Below are experts of layer 3 (counted from 0) of a mixture-of-experts language model. Rows are named gate (a neuron's input weights, with its number), up (a neuron's input weights, with its number) and show model dimensions 0-223. Each number is 128 + 24 x the weight over its row's rms, rounded and kept within 0 to 255.
Before each expert's rows: a language model's description of what the expert responds to. This comes from a sample of Wikipedia text that the model never trained on.

# expert 4
What it handles: Names, months, list punctuation
gate0 [189 126 141 138  88 114 136  95 179 139 148 119  91 109 147 157 157 140 129 121 153 151  90 113 210 159 117 121 140 112 139 105 140 132  60 139  84 118 168 135 130 124 149 132 127 168 127 154 167 131 179  81 112 137 133 121 168 133 123 108 126 177 143 114 122 159 104 145 153 156 133 108 160 126 156 112  93 113 132 111 115 115 143 147 135 126 142 127 102 129 155 121 148 112 112 121 148 101 136 153 124 140 104 116  99 125 129 137 189  67 120 156 132  99 125 123 148 169 121 165 110 122 113 132 132 150 109 142 113 128 146 127 127  79 160  76 123 148 111 131 124 117 134 143 136 148  81 136 139 117 140 167 146 157 124 104 147 114  85 155 111 145 116 121 103 123 117 130 142  90  97 159  90 117 130  74 100 164 132 134 116 101 143 133 108 163 119 127 104 132 109 134 112 107 164 106 118  97 108 113 126  92 179 136 100 138 103 122 144 138 127 104 140  87 135 164 130 108 134  74 145 118 159 149]
up0 [146  68 150 154 151 139  84 153 112 104 147 145 160 125 112 142 131 146 135 102 135 138 145  78 145 136 123 149 108 162  94 156  59 142 135 110 157 129 107 135 138 109 107 181 143 155 136 131 132 124 120 130 148 178 108 151 109  74 151  89 131  78 138 148 147  85 129 115 156 163 145 136 128  81 145 133 108 156 146 115 106 168 126 123  84 119 122 153 157 102 168 123 143 162 151 100 144 109 109 150 112 131 141 101 167 121 186 112 153  84 127 100 131 100 126 141 136  75 134 154 139 146 138 122 141 136 118 145  94 149 108 135 142 109 141 130 106 117 170 118 109 142  97 119 151 106 103 135 137 118 103 112 120 149 157 102 142 143 119 145 133 154  73 152 116 104 108 104 137 128 143 144 157 111 155 143 135 110 141 133 108 102 116 123 192 102 135 150 126 139 149 127 165  64 125 109 115 157 116 115 117 135 143 126 125 118 124 136 100 104  98 107 131 122 103 108 110 105 120 139 169  69  88 160]

# expert 0
What it handles: Possessives, quotes, word endings
gate1 [123 127 147 137 135 103 132 128 155 120 117  92 114 172 132 113 119 106 154 127 149  92 142 105 129 142  99 107 112 138 100  84 126 108 118 144  79 147 126 142 180  93 117  84 121 120 132 127 142 178 173 120 108 136 137 129 131 112 158 148 145 118 119 123 109 128 123 129 125 144 100 113 118 130 174 159 164 168 119  68 123 147 108 158 154 122  93 143  85 126 145  89 114 140 111 113 132 130 164 136 147 172 162 125  93 105 116  95 155 132 120 100 132 142 137 124 133 152 106 137 157 133 147 105 137 117 141 105 163 110 150 151 130 117 132 132 113 117  85 121  73 139 153 128 164 131 116 142 100 148 135 119 199  96 146 160 153 138 126 138  71 143 152  90 103 126 106 133 117 144 121 145 152 124 129 164 117 201 169 154 185 143 122 103 119 158  97 151  99 172 128 161  75  94 109 162 142 111 103 106 118 101  92 131 131 149 105 152 145 126 107 145 125  79 111 119 112 135 124 149 131  90 134 115]
up1 [ 95 158 159 117  64 138 114 155  98  97 138 141 115 162 134 107 120 106 126 112 136 138 116 120 128  99 144 143 153 123 161 136 172 125 151 133  99 142 107 165 130 118 119 114 114 138 109 113 114  99 139 155 109 118 108  66 137 127 127 131 151 133  71 122 144 123 148 141 189 125 131 126 129  80 124  91 127  78 126 139  95 152 131 169 143  98 115 148 108 108 158 125  83 196  88 111 105 136 115 113 104  99 100 130 135 107 107 137 142 145 142 134  99 148 113 125 110 141 175 102 166 154 145 131 125 124 158 134 112 109 172 124 110 136  94 145 164 116 165  96  77 168 138 151  97 112  96 127 116 144 126 143 124  71 132 147 125 113 142 138 123 143 105 116 129 192  92 167 104 167 105  90 100 131 138 120 122 142 142 161 137  91 145 162 122 138 140 142 155 118  93 128 145 122 100 141 147  90 143 128 105 132 130  72 130 130  90 136 132 169 111 116 173 109 166 130 141 114 115 111 139 131 101 124]

# expert 15
What it handles: Biological taxonomy terms
gate0 [127 168 140  98 127 167 137 123 114 101 125 137 136 155 122 138 152 167  93 161 122 111 135  77 131 178  88 160  89 133 123 155 132 141 124 144 145 138 141  85 143 147 165 151 139 101 102 161 114 144 131 116 119 113  87 134 101 142  85 146 127 155 131 132 113 118 167 134  86 100 165 149 141 142 150 160 142 113  58  66 152 143 127 148 152 125 121  94 154 143 143 109 137 176 148 152  70 116 172 110 101 129 114  91 150 169 128 118 136 126 135 110 114 136  81 108  99 113 137 132 114 109 161 121 140 148  93 113 106 124 147 152 121 107 163 105 170 123 122 128 116 136 101 106 105 134 101 106 151 130 120  96 120  84 151 110 168 134 107 133 112 124 125 113 132 106 129 165 119 142 138 181 137  93 154  96  99 106 165 124 144 105  99 130 136 139  76 136  99 132 149 102  93 150  95  91 156 132 134 148 117 103 156 139 127 137 152 122 109 156 116 164 122 131 118 177 153 156 119 126 121 133 174 136]
up0 [148 123 132 124 150 125 149 125 155 161 144 108 165 134 104 120 130 111 127  92  93 125 122  67 123 143 133 168 160  87 146 131  94 106 170 127 167 101 118 144 120  87 115 106 105 125 143 148  90 121 133 120 140 136 119 129 107 160 130  87 127 112 109 158 144 123 119 152 128 140 114 118 119  88 131 195 152 138 110 114 151 131 122 140 139 134 147 118 159 155 136 124 117 172 112 124 104 112 123  97 103 122 201 121 142 119 126 122 143 114 110 139 111 136  75 109 121 141 127 114 126  95 133 159 165 105 105 120 110 108 135 146 123 109 133 172 125 133 166 131 155 144  90 128 124 114 113 147 125 137 113  73 121  55 155 105  91  91 140 135 109 128 178 124 158 159 137 158 100 136 127 139 160 101 163 160 115 142 126 114 156 136 109 146 115 149 116 112 124  96 111 113  79  73 115 102 123 174 111 126 105 151 158 108 118 161 125 121 152 164 113 117  87 115 117 135 174 148 142  92  90 189 143  91]

# expert 2
What it handles: Word-initial pieces, mid-sentence
gate0 [149 149 109 143 133 108 114 114 129  80 140 140 151 100 110 103  91 128 123 163 141 112  85 198 156 121 139 155 108 142 108 135 126  95 116 137  96 134 130 134 100 127 145  65  53 136 105 170 109 101 164 119 166 135 128 154 123 166 101 125 161  78 149 153  96 162 161 138  99 153 162 125  69 134 101 133 134 169 116 119 150 126 175 144 119 119 103 141 156 118 110 135 125 148 114 116 150 117 156 137 131 119 120 148 112 153 106 121  72 123 108 110 150 111 116 127 144 121 148 145 136  85 120 123 109 139 164  93 109 127  83 134 150 122 109 133 117 161 125 156 171 138 125 165 185 140 126 123 143 127 134 160 151 129  97 148 120 137 155  86 132 102  95 125 113 147 131 106 152 120 121 128 112 113 142 171 131 108 139 132 109  95 128 133 126 145 123 149  83 144 137 140 127 106 102 144  82 150 183  93 119 104 143  98 114 138  99 120 155 131 120 139 125 141 142 102 169 161 103 147  71  99 141 138]
up0 [140 121 139  94 103 111 143 136 127  99 105  96 155 124 111  87 106 112 142 124 113 109 114 184 124 117 133 105 143 121 108 156  91 128 135 103  85 130 103 187 179 142 111  81  60 129 119 154 145 127 113 127 135 134 130 122 114 132 126 136 101 127 120 113 139 115 124 105 116 120 119 112 159 109 151 146 124  90 134 131 155 162 135 109 114 138 143 145 126 119 120 156 112 150 159  92 120 136 140  69 110 139 136 110  93 129 112 129  92 110 138  98 115 109 135 154 104 143 102 141  98  92 154 154 149 104 107 134  98 144 130 165  91 134 172  77 160 107 126 131 169 157 137  60 142 124 120 138 164 117 117 154 131 108 122 167 116 137 136  83 124 139 122  72 159 143 126 130 113  86 162 153 159 134 168 162 117  96 109 173 106 102 131 105 145 156 127 100 127 110 111  97 164 124 124 102 103 127 173 129 101 133 140 145 116 126 138 156 123 145 155 130 122 143 106 166 126 125 187 147 199 144 136 104]

# expert 5
What it handles: List dashes and sports
gate1 [199 114 154 115 100 136  97 116 117 158 132 103 119 111 109  92 111 119 119 145 124 143 108 106 150 137  99 119  92 164 150 102 100 117  77 142 102 140 155 125 146 152 114 130 138 125 103 132 150 113 116 140  88 145 136 170 141 157 121 149 120 121 171 119 114 108 147 113 147 150 110 112 154 159 122 126 113 121  89  84 106 128 170 116 140 118  97  81 125  89 105 123 154 138 156 114 160 106 186  83 100 118 112 136 104  89 134 129 123 164 104 142  96 147 171 130 118 166 128 103 177 138 143 117 108 122 115 111 155 113 193 169 108 143  91 127  94 155 123  98 116  86 152  93 132 120 110 178 111 105 156 113 110  90 111 170 115 100 119 123 157 105 104 105 115 144 137  98 157 130 100 115 134  94  87 113 161 130 122 121 104 110 133 106 117 138 131 115 138 160 128 133 100 100 113 189 175 121 114 154 121 152  87 129 145 122 104 112  99 115 140 114 145 163 143 151 139 141 124 110 100 141 147 148]
up1 [192 121 108  96 122  97 136 125 192 115 153  95 150 146 134 113 112 100 125  74 132 115 180 118 135 143 125 131 121 132 150 148 138 154 148 136 155 127  91 145 179 132 107 131 152 134  91 157 157 152 134  99 136 148 125 117 152 134 101 134 104  92  91  81 118 115 141  83 114 132 149 151 114 109 144 132  98 125 137 100 182 150 100 120  76 157 131 145 103 144 187 135 169 119 135 156  93 126 105 122 117 105 121 103 169 122 140 127 112 118 101 135 125 134 128 110 139  92 104 152  95 133 104 162 124 144 160 186 123 123 156 126 104 141  90 137 148  92 170 111 122 153 104 137 158 146 151 158 125 117 112 105 144 123 145 100 126 141 124 144 113 135 122 103 145 146 136 162 120 112 143  96 138 164 155  91 138 115 167 168 138 127 106 103 118 161 134 124 108 117  67 107  78 113 125 142 136 149 150 102 164 112  91 148 131 115 110  75 110 114 118 129  91 172 131 129 101 131 132 121 156 138 161 113]